Experts of a small language model: width 384.
Below are experts of layer 7 (counted from 0) of a mixture-of-experts language model. Rows are named router (the router's row for the expert), down (a neuron's output weights, with its number) and show model dimensions 48-95. Each number is 500 + 25 x the weight over its row's rms, rounded and kept within 0 to 999. Numbers have three digits each.
After each expert's rows: "raises" lists some tokens whose logits its average output raises strongly, later layers aside. This comes from a sample of Wikipedia text that the model never trained on.

# expert 13
router:506533474535487503485492501508498504508442510499523515503531527466479524489514516478535518489463511502533470507497517452482479490505529471517497
down0:515493494514508457542507466476484525513504527478529506502446543520500541534495510514521556467460539531482526544489523505484493479494469502505493
down1:468504517466515470456524519485556508520505554473534514504484464524465517470488528479491499483481542487503553456519500499509499542493505478570486
down2:535501542448500529433467473492493552500483548489509497516523499489512488521502562524546525434505504453558498498520481542504505457558507500516534
down3:464485506542438504477525477527537513481518486511510500477446503522566488486485465497498498469492489499508462515495526504506525481480468456542478
down4:481514445523522495515526469450476513544529521480525523492494505508518528544526468507528513490553531522477544456551523553509428507523545504476463
down5:529523512523472510518492483489531482515496545486527521474494535534536523506473474518525491513523448492495498527504534537549484562492470479526499
down6:499478485493517530502478435509543484508483527537472535506489534493454517486510507511513535518483519501479502492461509499522476495547516481492486
down7:473539463522524547508461492500562494488489448482525515524518477527493503518462497478483513548496508516481518479483507477466515524461540504472496
down8:490503520479502455547477488491492486497500509487500518502513485518519493510523474485526504493497485492475490518486523457484504446538488508515490
down9:523469538510488509484516500431491495494538474497512480476507483497512485539476509541482509490475501508506554509571517493524550507484439509474479
down10:495560532485512516528474513501498517478479515478514527505507485498531485482447543467515497460541475500503510447461495502512512508526511522525467
down11:481464481505528515502525539497491489505472536517470435492499491451498522484476516502472498479476450472519510519473467457462502515519496497435522
down12:507508488494511481495488469488491493523462539525524527474495488499484505530494517504497494508498526472513446469489484462512516496482466523472504
down13:511471473497506487505491493496498538513501537498511479504502493472530512496498540461500470482491477498535539500488476493514548551474463501508510
raises: "ed", "ted ", "ted"

# expert 31
router:515515453490496531490480473477472463468466506537507534505520511497497541489503470510536489481481525497510430540498498469496497493514559490472495
down0:513511461522474537467487479514496504535507514512465520503496490509505525492485538517542495483532515512550507525507529483498528475507476525481508
down1:496532498497519461507462469495478498504506534512430532504515462471481503482501517477502501518503517569425501489469496482474501497550500520481485
down2:506473513477508470476464436506517519516454504536497497515468535539518520505494485508472495493481514516518468525507493482518443472490551477516548
down3:552496472539466497509486480520513552516505462512508512472518491471511489516525451495488503553507462474491527496468536506486464493481452486465504
down4:503509480466510506545491495534530513479505520474517500477480529480494499521514481515517501489500520516489479459506533455550464484496468510476516
down5:508534503501495519520497476497480507519491489477503486506457510495490484499511511450502473440487508504470457484468505492483489488488467496449489
down6:524492546517526512539511441558479476521484523493487520497505455509510480480488516468506441501530531480511539518490502581515496498491527499498504
down7:512464489492486474530491509467528520517473506480519486519513471505493487518504508492540472508483489521494492513461508495501471537505501494444505
down8:504503499515498486542503526496480476519468472522470513476540484509525504506465513489535513482512496542488481511471511498458502482461500502545471
down9:497534488485509544515485493493514470481499527474485516521506536525527526526539438506555486463516488540440518530497474494477510476496449513524507
down10:537502508497550518458470476508495514518489493508540551524501524535537490540520479526490461533471538497496505518551466514447541466504479507507523
down11:511480490528516492492512540534496495535465475473542544528466506516413535505497498507520501484515479495537470492502524509507494510476475516519482
down12:516519515480518483461536485504461490513521475553485519483516509552515567450500499512459524498511480488460525505471464512499499523513490460490493
down13:490505460539513458514470525536492530536519533499503486515520513487471485530495533501505501509474519508471482511514498479488488486475487482499497
raises: "b", ", ", "g", "e", "ne"

# expert 3
router:454505498526514514485502458492491488481518508497488518492504541476488540494508486500534498491469512497514441529539481450490498501526558502467507
down0:464479484480496530552488480480514524531512518489516512510458473470525492533456497492521528500471486505527484532513478540506449492474483506522518
down1:516514469490518506490443472575496507546447474488489484471537515543498518505471471553511434509537495498546515502507517503490482517517432474519529
down2:518495484468506510546495504515529465566536507500503533474441500476494529524561477562539474516504469525496513480460488547536503469555509519468497
down3:489521543467459511549472509480493543523480479479487488529457494528496528496530552477509501490519514492516458495507466548504514500482466520507518
down4:514527517501542465534486502529529480543450496551490537487492496508526504457512503485474486546474528506527505474499453508524453492525505519490496
down5:523485518517484520536498444483490468489499462499497485518493514477454483491486506533489476507521544500528507497512474479483501484530487421480528
down6:503521507501497504467476493513509489532514505479469515470514553459474517476530413533477534533471541465508445496497450502562461487477470531529491
down7:507489520505531496538474503499484535481531572509519515540492492532484533504520553508474527495468493524496497508500529503463547520488484471517510
down8:489495486536465497538490488532452527508532472491530529501523483503495529491447532477505506482468510491537498499483516518497524493529485489514518
down9:478498473486496522470543507521525551491484463455513491512502474494484503493488493480514473552515503509492505458540496477528495556537518510436498
down10:472527536495539502481486502475503466478501487461497510469466514463523469441481518483488489529530544496480517473497515502469492514523477504512545
down11:473502519478522540520524475510528479545502481509536522518506492476495465484531513490529473515503447500473529470542496519509498559480505498474529
down12:477496513454509508476527502444539542479504529496477486499530542505488466515510477505524508492516482483524500526535521475476518474480482502468554
down13:543495491538456482416472469467493512494468492500510501476491480542508527517477480458485520554491520536523517497544529493521498512480529433539488
raises: "in", "on", "and ", "in ", "at "

# expert 11
router:509544449497484524499465524523478465479479524466526534513499519498489523517494487477534513479456506536513429537524494490507438462500519508503461
down0:484512485475528521504508523506523448488477453508521539505486474482514468464498491498480477521472537440455494449508496467517476492509517482472508
down1:460467485516532481508558494497493484521470497470542465494493513501527563500541468509485492456462458476488517512475493539499536505489499440500481
down2:520523516496535515448463530550522493509516523483512519492520515504499506506469513502503480510438494499495469509515510543529486493513490480488495
down3:504436497476468487479483503514475519521490535505489531484508532550489479478486518469508514529448529524498461543451468496481518480557476517484457
down4:524559500474460476465520472514484487518490501537493535513536507411506492479516471477503495502495476537503462541555519516490504501494485495554521
down5:501521492545503506523501482468504494459523535490526525492515497524521508478519471543489496503540516467496509471512535481492532533533481476506475
down6:460510468512534487510451506484470477497458489530486511449473527477518503469464484452515537496476475503535498504487459476501466536460528463514519
down7:513491473463485519518491506477499478486500518530476508505526516483525497485480481492534510532496557525477490535502529547495488492476537472500503
down8:495495494511519502509466474552491498546507505499502471521490495508518512472509476493500536484519543518519558514507505491487471507480508486505502
down9:527515506532490504535470487510508529484524473532507518534484465524464521541469524417500511463498500496510510529523486468534509488494503528519510
down10:505484487501479432513499522503485480536531503492494549544554515529496512560518491505475469505488466513498482508471473479499508498507476514420549
down11:461453494506490487488484510506472530487526520530511440565510471489492496502498513528516489446528454526526495505505481501508495491492515519511475
down12:524524492529526476483534531462489490538507512509507484495493507500507498506491497472488508524479488538447492486511513512531446491502471497476427
down13:500529479493471506490509465558475486504527471531493555490508465528522524534469528511518560489499508489529488471483494486484497482516469487504515
raises: "L", "C", "S"

# expert 27
router:474560479534529518481482483508513496506451513492515480487507504466492547532475485483527498460467515519533495511520497476527479473530552535503466
down0:456501521493477510447548542481539484519504466543551483517524518482487498495495499510495516483479548540523504495527483474510505499491506486527552
down1:501459475506505500527482529528500522512494478557530493470520483502550480479479504480485494504459514518490442486500491459480485510502533485464498
down2:488502531464496508526498545539485477519507529483476497508516440524457496482494509504511532488519451477522532462519502534485489470513500508487545
down3:507508480511487475501504491479499530467511449506508523507517497530493473522515483489540509479561492495499471502480506518480522476496448535480541
down4:556504521521515551444486489519489494495497467465474485481505511486510537527494536517522487515519513482501477497545475485516496531499498557536481
down5:439463483478475470462491490473525519529500557555489521483486475461512529464525447447461458497539526450532493477467456496512443491498519501512483
down6:528492546506504518505527469530547501488538499489461518517491502494531585513527530501514557540469506487476475481508500501523480487504464518478511
down7:498475537501504434504503491495436521484508489509500528495510543465459531506541493495510467527538512507521486481480524461525527506489528493493484
down8:498456508496513514495530538513488486500497500518462527474475479521529506489494498525478472483544472479488534501498525492504483484506484464507521
down9:500485510500506551487502537478512506459550518523516526489519525507535493511499479493498550498486445490485506492466499497548506513503468523464449
down10:527455463553498492481497489481505488465495539492457516500485465516519551508499481514509488528491519516506472518469500479473486476491543510431507
down11:525513495473510532470471478498502532458503510527546512488476479503479503538470474496489532489480510509483479489475496549483442495479546536532492
down12:511477506506456513513502497501510439515522468460504576509501483466494478535464471459491466482493504507473551477493492459543489514506513452482466
down13:500494511483523492516524507488498532521551504512496496495518466514514537485517481545487503430538495514496493518483482496525471499529480483509504
raises: "l", "-", "s", ". "

# expert 10
router:464518484495514525496499486484489477471480526482537500538555522475504540514507469485516488491482515483503478519513498466513481464480510524484493
down0:499511491479508463559508521482529484518516516531487473532505490493498503523482508504522475513522459495493491497476505491486478505500468506515526
down1:468487497524489471552494531505535495501502500463506512532555492502515501500513487508509500500507492496524490499515510501513464549461534558488484
down2:531492479453536501502464501469507508509522487527447469508447497496475485465496482477529470502473497502465487487495554465496453513509502450496504
down3:527517496500489513444518483505501528523456503500499501462519493520522501521492504497523465506484481529513505534519509497488479491495533515522491
down4:477503490580492515491485495514468550479514540464442554515490506498480509498559496481529488540499501494538464491506467531560466507534457524518489
down5:484498512482511509511452521498527456501485488504484452470508507508517505521474530508543519489486485474498497537495461510478517462486502429459482
down6:502520497514500492492508518449490503454420509487502499529476498523495499519505492452513498481491501540496467483496525582512502513480504490483488
down7:486507484525543484535532515460529464497484443477515482457511466478502528525489537507485491517459494508494492516435525534546460507494516478480486
down8:497457475499517517544518506518481506492489505485497457457481469512524496510504478514531483488493504478479487534541448526487460489471475464472503
down9:478486513531431509467510519528518543509503491478480517510486489495485518462519470479498434495480519528503494499532511476525497469490448520499451
down10:469498467501520502487524483503515523483531447508471481524498502520504485491451463481490499499516487513521542497496498497486533541517489481483524
down11:507480465480513525501506465482511493472441509551497473473517508522515532554517519461529511534478565500515506494456484475487504459512509498513535
down12:494527550543495510502493516557554539438497480512525450490482488499500469469445491501517492501498498548496499455555510501523514458479491481540536
down13:478469527460477472539525528477448546484522509485510527494475487486500492484486470525558509496515468480495477493510514490488502482506506460505518
raises: "two ", "the ", "following "

# expert 23
router:494518492518499540505485497508476483472470557506502528530509523440502500521539481478507513505490536539524469522525498490515472459492522520479487
down0:513492504450467508519505504502518530523499474540515497514471541485515516477485493489515517457498496511530522511492462470499458475516503512533504
down1:479469525485482510481461483489518516532478450469498441539521511476467477531511514521508513494469520489505525498532470511501522531471493497491489
down2:481505461523532485512452479494455473535523466518505519521516503472546524455512502483486530509495496507531477557532532511506509505501476539538495
down3:481498466506464524468518500459514536523506507497498507486533505521494494512513535514497523526500476487533542513511472505466500475471498458462524
down4:509472488500500458506503487525505476483484518497460497448476504532493489480531499543505533515514482506547471492493485513536529534540478507504523
down5:474489467510461490491497462519489466518463555534497534501497462492474428501508488493510462528522487522466492486539529433519519533521544454505465
down6:490502475509492506441517540507515490539498563532476485520534497513438522538512506489497497524482514496534495510519501505516505473432508543472455
down7:528462512482513489547485519506516460513484516443509467543506516495487505489501502527478490498561473522469494522512457510518491511551541510504478
down8:470579502480474492474428520529509518471479520497524487485557505554477487506462503499513500450508469546491481508496485486516536479487469469501511
down9:468503546495480517507474486468543523499497516480479431551512479485524551501513503553499509473497515463489514491493484503474513503511507524499541
down10:497468498548492514503483506540462510498544518509519468494498503511542493476495499454507492489474529515505476474520478538498515514491525533477508
down11:520500543518507505502536472541494483521479527492499534527467530487498485477519559464490468515477500498515489509548491476501495508484520477494473
down12:464489491569480501529521490495550451514565479510495530481463530512553543497510500502524506491527543489513499535480519508548526495479507539484520
down13:474502503513529522458470511505514463501521517526508518458504491489540532516527427535516521498500480522499486515498502492494474509549491528523498
raises: ", ", "(", "and ", "in ", "; ", "as "

# expert 16
router:493541494523519504522475473473470437479485492504497497553531492481498487499518485474525488494463500476536447514537493490503487497506536540494518
down0:472529538487515545475461465549516522500516527495545494485485485522520466518539507536450474495516529471507506471457460497480513495468493490451498
down1:499496463524505497480517480475538510532491528506495517511581489512525504505482522464477458490474501511454487479485509526528471509501505545517508
down2:512525525475552524509497488525556513537483558512504485492488550493479532538495513506469481526518420519511491522502513555498518501503518480494523
down3:503523538518490471535508481529504505509502477493499505481515494458461498539489515516507504502536485513511448488511484487468517523507497488504537
down4:492533502480521529520539513487494480493552506481521467484502492491526553527518487484484529527454462486482484476525501525523525544509532532507479
down5:498482496481470475535485501475521534494457449530490508485494475511516474503475522531462490518522507481533499454480514462486496508528489483467486
down6:489483531502468529498494517500525478503475499498450512536533497451460523500518515475477542517492429520461504514469502519521506511490531514498484
down7:503548463508499521478503524467538457495484506474520474496502477487464497480516487541509495500527498500532495473502463459483512470497494533489512
down8:499485464555523468504502470523494482515481496493463530494515544495483494482485479532477479534497460479508506487505473491518520549478490488458487
down9:492504497491453461479498512532505514490567506536502501464500479546531513484487490524557497480522500526509482522526524489542479548477480477474515
down10:521503494448501517522526556512480493496479538514502499475503465470451505521520479496510519477532507493514463483474470549506500431505507521485541
down11:507517536467461464516524477499488481457519449463502485518504507495501480517488533516520527414518479541526510528505501486533514510514509544513524
down12:552525501505502489474454469463504487508507501487464495464526472511508486525525528490490497510485534492552522484522521470486499509496535532509499
down13:511517536512482489493499550540500502544498509492534558540480511479520516492494492483475481490490505467543455501496478493559494500501492471529495
raises: "and ", "in ", "N"

# expert 20
router:454555481515532545458477475501499479513434529517490518512502517488497522528514467468525475484487538506525476514520505498530491514552549531508472
down0:518508497510469490518510491524483487524548491506515483502510469513511502568519464512522476495492457507512507519497516523480437487504452512517508
down1:493457490510528500478504519472476487498510483545474521484461512489521537492516499495463470491469531476503509541471454507482472506499506496503522
down2:468500490527504513480516515491467506478478519447488533514545489511472478518499493553516496511508485488500489429477493481505524476490515476476516
down3:436459481507509461498518477527514468487482519511524519511506443481477488488465483494466491503493520530474538480493531501518502555481495483502525
down4:450515501495474538483474484525498572497497495520537480522485522481487519484505525501530474481515488477510486489521515509485464522507510482546506
down5:518506525517484502506479502475487491525509514492461487512477508489542482457480495484509534450507470473499481475457492505500466465497508472479524
down6:465519490467465553473489494486487496487493536535479484492479489488551532495500491489417523477498471491481485514472524505523486501492481545529469
down7:505503474454488535487503452490460491506496519475485461494470514474516490522476432475479467478482531463487522480493502513508464464480470466466480
down8:489508514514502475486495516509534493468500539538495503561519434475452502496532503464524535476466510515491521461482460469509499495481485501497503
down9:476477516517528498481480529520527465490497510500490491501478451483502485498508501437537520505510526469476466526505504488512486480509498471503454
down10:526519515458486504539473508523534537489484451506529548456494506477464510512433557541480514561492466518499510517503516492460495500476497480526475
down11:474551501444530532496451521516516455526493522466513499484520517487465535503477496497535520508512491475500497471491514477522480504490517466443493
down12:531449465512493516508483459516466526559485518463463496475532505503539515512485514499510487514518457487457522480485485486474499539494517487470503
down13:513481511442501481504495527510524524511489433477475482507502505515503535551483514506484510484511492548512490475469443526499527584478459515482493
raises: "ar", "al", "ic", "ary"

# expert 7
router:531537501507477519502466509490482474510457514471506488520515494500498564468528503498547496508500526467490450532495511470488471503491536489485488
down0:525526516505516483492489480495527543486500496451539498517500499518492493497508530513533484505521493467492513477458539538513482479494499480484486
down1:488495513526484491529521516506500446506518494506495466491511518540503502511501474519527489510499473555516507536467488502451415527515491479469509
down2:488484489474478525500448459459510512520470486475504476486528479523496522489525532521544484489529555502496497490474503513523541472512458448482471
down3:480487493482489488489483483522454493521524473525436495499491464458526455479492518511506520527512533502524528483512469535481454480511505468526449
down4:496480530494546482470518486489532532502508470491511480500482495504504537510470502527502493501535477513493496492455514486509529502479451487477468
down5:488433538494476522488488483501519501528495543533475488453508476492490498525488507492508522457525446444532467513491482532494489523514487499519483
down6:502510486486450478498519477505507497478527474499501490530467488493502473475466507504469459441515484504505486471482504493510502511506482481487470
down7:495480555522533497495461505454520491467499478481485487505521541521511490484526518517490482483488539531495492508487468481525508551473470525543507
down8:466489477466539496448527529482521531496513476497526525522501484470503498493548527508536488544490489529487489530459557510504507512534485506505544
down9:531485462510448496486452460498486455519479509519495543503505540493454484487485507529551465546508458539498484465545506535504529490502497499519476
down10:498493496509516501456512499504475500527473519485515511495501492474488540501464472502544492487494486472474498510472463508479504459490500484520502
down11:476484460502501470467487516497504524562504512515512479474491461541472516504498508492498520510490530442516497509533467520503536464471518510527487
down12:495494492499519518503493486459521464475500504479447527441485477473496538488489488529454472496472486474470484476479505469480484492512503510504495
down13:459523509483480493437491538530505508483471543515472486475511537508479518513548488495531500510499479484534516471446503445503476475533454445514506
raises: "in ", "(", "by "

# expert 28
router:493519495489494543479489493504483465509475509490537462547519525472488529498503465474526506509495508474510488512503502523502486519497542551496512
down0:502519494551512479517514523494496519508499500505477540469495477483539479502498503535489462516538514494504501479490494515483479519485520532448554
down1:497479560510494497503544537443487507503474513474539526526512497500472462454533513471497500493487507486463467522452493548498536503543497496473451
down2:495482483534473501493486497543497533502484435493529511508551521499495534500521523502502501496494500523478530505476519531522536511494514509455525
down3:528515487567495506515512486454501539496494431487488453520480529492494439453482507487500497488498519465531487513510527493502488492525510491508541
down4:499511493468506498534494468506535495543564531504538488506501502505516533519503517498533502480551473520536483468481501509529514504522547502550493
down5:498452528510552465504494487551521470484504541526518495508504463497516502487515453496505509522501523487532533491518517533535535517513491469478532
down6:535475520482516536490510552505528458511498473506498510493459492488461521512471496517463486525490472498505499526489455466502521540464472493501476
down7:484498472545493526507479481473492499549541527486514539511501508488509549565489466476476440503460479517506507466512519515518537495512470524511523
down8:500497480512553558473499484565502510473537500542557492503500505474489508468495478516491525487536541479515499469503483508470509491488467486508506
down9:472523512537507495521478516497507481506502526533501498473535492494539508480510515491478518543483509536491454500530460508504506477463524465525531
down10:464514500521482495521482503489522510522520516482519520567549529490514543477484497505518538512479491490542534539521545465504465522467498481463449
down11:509502504495487468510457479498505500488565510531510496494506517502470448484509482487490503493485512496494472524504509477512510500488490471475527
down12:498486495507496475505562446504466477517481502485502511529497543516475517501537469499498491417530485450476522515479516480529524496503507497527527
down13:535467528504509531536536514516519519530512522526527515481493512518476499474493480501508438459493513505522465544516478492476512515495534496501458
raises: "in ", "for ", "the ", "a "

# expert 24
router:478541476498505541514477490485488446492424508469516513524489510492491513520534496447539517494460507516485465524525507494514504487502551526489476
down0:485492467501522556534491497499523488495511511469507466478452525443497509493503523459477499492503522536490494482535541506519524462518516486498527
down1:474459504527487470464498529522554498487497492494538511503498486514500511485470447481509477514545530520503510468512455462530462512492474487492493
down2:497471511509522515485475541499489493496490529505471478490509469513510486493507528513489477521519512493536521519490518503439464478492545466481499
down3:494489537494530506489499537517540496492460538523478456494467474527520468460525485498499531489466484556494487495522525500512512516565524529511503
down4:507527471494493478518496475475469466505457478522504487491458525500455480452532499537494506518501460516481457505512481495469500459504483508504504
down5:520471494459498481440507498534498496504522490491458521462520502491506488555442503531488552455509437473474518501555502540470500508492519497483524
down6:467544505506522475508479509543499492553498479456509540513464462492483458497506461509510505493519478501500501499507510501462518506521523473496486
down7:485509491533451485521509521534482530445459479519496473545491475436510511473502487500527525484535487520489537478488472497444507517474490499476471
down8:487504489509497532509560476484506525513486484525518480525487521515514498499440471498530513523491505519515528490542498464489510536473511511491487
down9:475470513474503496504520516499473530494498482503513510511521508532491511469486509516500516469510512457490423525483498485488488500520498481536505
down10:452516505448528546550560464488526473492440502482506537481519485474487498499504519507534532515511497486511482491474515491503479499492474463474498
down11:447482457478468536507465483489488488565485525528470542460500479525517506513515530532524490522504473523520546439457478525545507512456478463521525
down12:479478506514506493460512517578497492527521476532510510540521495503502538445498499509531532534471475494481478540528472537519516534489499521477494
down13:510443502530465506450464484501476473512480486491487515489512499523506519467513529476497475477480472463504476516442457479475457508534446526500490
raises: "the ", "and ", "(", "a ", "-", "his "

# expert 12
router:481531497498500497482490468473461482500482499485508516524535524504497520497495525474502499461461483498489493495492491480500495484483538503464499
down0:503537523474476501538481507532488519534524513454486501557477505518452482503493577515495503497495509507521526481473501501515518481500494498501494
down1:501513524471515526471511490482496484492528501514473500496462491511489536483515558540461480497498509500536492539535514492479483517471533501470482
down2:493494518464476509492549494522515467499521464488532462509460507487498418471500506521517479484514506483502487511519484464506524464516467452576488
down3:509518553475496490541509513468508501505518500529544427480526496543481536538498477490483470515465459484494493539514499494468508465468466443482485
down4:487492520505500472491502498520467529508456519543496509506496481473472495495516446499484509538518518511544465510477463507484514530534483526514509
down5:484487501482494482505506494503517494509465503520494487490498485513483494509480528546463472483497499473511508494516479520524488528488456482504484
down6:476496489494498463434480508508476478524461528511528493563473495519538518493427468455484465476535495538523506497508483466485497470508517470515537
down7:511569505486498490517524488494519509462495459509472521472481544513505510543507481486496482446470535487567532528479485512499467478500499483522485
down8:504515476504493495480517475439526495467467490480509467499478467483496508557503453512496455488510514507541498494493492500507498535522502472495497
down9:515503484519529475509485525465463463423520491510453513485515510515511498552498499493543536513537515530476466506471481500498509456528502512506494
down10:521504504447522473481484532487465494514488474494509496515468498505489464516527537491513530494481500483483489482519500481499529523491496514544495
down11:497474529548473504511528505459489471474549524496501431507557509478517514549490471505467475535503522517524481508454530515525498519513477512486521
down12:480532468502475527460496517491455484539479519500505503468474524543492504451504513466497478509504468519486527501479470506511455506510480500508483
down13:463483504510497531464504530514566498467480456523506494508486464520501507517507515490497502530516502513491458449477517493484493493508479495497497
raises: "\n", "\n\n", "\n ", "\""

# expert 8
router:484499472516503506488486495497460489489456498461480494534500514475448559511527492504523481487502491533534519551539466480504503491526509533478515
down0:491489538504499517480493441502504498499532527534493524507508531493514537507530503473516475493507500528474529463457448497523515533485516503455508
down1:484500497489558476543522465465477502513527522488477474533491472462490493507486547503537510492497544544516468535501501473474447461480463478496505
down2:515514515507492501509502502498510518513477498515540512482509504529491554526492511511508478493495489490514485536524554522472509529473522500561504
down3:502510494500469523505477517516500489473524544553520508468487505476542490518461520452512487481515477499483540516483516482510495476515512475477467
down4:494466487513546487520488502528533524467497491471469540494507478481533479468499471471489483497485501527494501492535485483509457469495462491508499
down5:480533504479525582478478474520485482496578505508447480477444497430491482519540520498492473519504494477499492533477522492486504541516500485522507
down6:488545457491486506499484464487527511497499520474519491473517523461502483490520492445462482481471507525518489475509535467490501493468468471527502
down7:468493488474497527522505531496535496457525485518541442501493501455511509484491542517503553443474490530503468512507485513482515503476532445477471
down8:517506509516518515503543507489467497464478537481516488462480519478467533480523511487503519471473504549515481462495491525469511498522545481462515
down9:524460535502509489500521492492510502468495550484501521526505519512489504526496501479458522524464518476480488515538527524472532495556470442484495
down10:507546504512499505482531510425494504508532485494495514468504547507459532514520510460509509468496498523485542515493476479513507477535484541500486
down11:475518469495510501497501478529471551482494472532465511488462472534488492477539530515499508495534455520528492499476513497512501490487463529494461
down12:541485480564548490543509490501490513525500492498525448437504506538522460509492511504510514518483507502500495553535487519482506559486488476522513
down13:515479488487462489487539488514500527528489467490503472483502475519471488533526478468455500513507540470546507484492442512502515487525493495518497
raises: ".", "or", "ul", " ", "-"

# expert 22
router:495512458525518499489461467542493504513516519513501474565502517434483512511534494490542508503499531522521499515504502486494504507522530488516480
down0:535507520480496529487551519515506494475514513500498531486513492543493488459518470491515525539512547461464515506514495481502465492533488475494495
down1:497478502512515479484498512533523494525493523523475497481495513518465513506551487504518471472561520525499483476511480510524475470494503525494489
down2:458550538499515485448499487499538524507506504489501456514475502488469524513494524530503506483498504463495487481534491512488495525544458498510523
down3:508471469486498449499501546516463507482507509508486448506551474467484515489487525466542491527517513530510532491468487461490478495489496469506535
down4:514491508489488548491478475484459513458488505503510487546492505512496447502495480466457469514486505464497498535508527524523492510475486473503487
down5:539493490472507530527455498502506491519467531517526478477544514481486548479500535473528497506505514512475507507493458515515518479491503489492494
down6:478487490501495539484539461560490496533493516504493487500529504512523526429483466497518541452471497503499492545527498492504480516477495477489480
down7:520489509503507517478503502508499485497483544520509450511520482562520504497522470505500545499525479529472553518480522533486509547511487522473470
down8:481469496478539485501515508466493504490536505459501540510462491539492525521517490508484486523498493510489545519464454522527518477524538535516516
down9:478502522496515479536486480503535538524489464436487473489508486500515513541489547550544496491466506474509498510526483514471506533459469490476467
down10:493490494508493511538497501513470545508511504539473514496490490469500525481525506498501570499520521541502523530501486516486479503509494502520493
down11:496527468487490523485444495488493492537515481511500531508497546484529459489532520502530493479528499475505518470472502481511519491457507481504526
down12:486529525474497504532492485497468514512494483499495480495480493490482525470499515553510504520491495483498493549499509506423503518485523517516492
down13:507529512449516452498476512492514507528475480497490489494530496505524495438515450500487517548483510465484498554525516530503509503515502521447483
raises: "; ", ": ", ", ", "\n ", "—", "\n\n"

# expert 2
router:504512471493523495521496502491492476485515552496527471517507512465507534517548500471543541503483498524521478543515525488476496476489586557497474
down0:482506480513509491535500505512478490515481477474488439505508491487488515519467487476493519484517550457499487540457467484485473467486507460484489
down1:510518500522510511535487496471472516507517559504501479476493473510544542519495527532537493546523477444502477519502526504497489503459468520463494
down2:475501500539506470477479500508501507521500545494512486477481517477487505491515495526493498586510502484515495506501509521500467488517550488508513
down3:489479501526496555474502524555514475554483477503531526449536475514458538508463487449534497468467516478551489510499487516488501512451495498506519
down4:482488447499490513485505478482489468520492505489516477500511529469513517533513499531510453501515527503482489496489483529508498497498473469522517
down5:480462521518532479458525496557502486518510492519489521529485485503546539513491479498537508517473501439487521532480472496512515543552463551495477
down6:498474504494509521502491491522503488506479448489507523491478515479499497504491457515491460525513507499504511514572516531471521470487445468484482
down7:467509497495522495534487504481465476514474466541523529503517509488477477505514507485520441501511519504477497466513498464538510508473471494498496
down8:485484487533490524492474527502509468501538529542516520472492513477473557524521489498480537496564489486543485526498521504544450510475525498510509
down9:531517524479509516496500483510550481538491530480482507517548544516486504518454551514512508523505534519513549477432483488502505507506473527480524
down10:514467503502437527470500469519499464489507498508508503555507478507478500487461435509486471504513513530502502533511485509490480500499499443517534
down11:566517507474476487479477523519530502519518524465493473518494480499491512517491512516504464451514532491506483502496514507499505550455559506530472
down12:473496497460488480520538490533514494558458495526497517551512498511503490476453545495457493458493497492532460499478512503473490509516484484527546
down13:483509486536481505522484508495529486446534491474467507463530524491519471507469471537526500485450522480496501512493475524482481507517500525508459
raises: "==", "The ", "In ", "===", "On ", "For "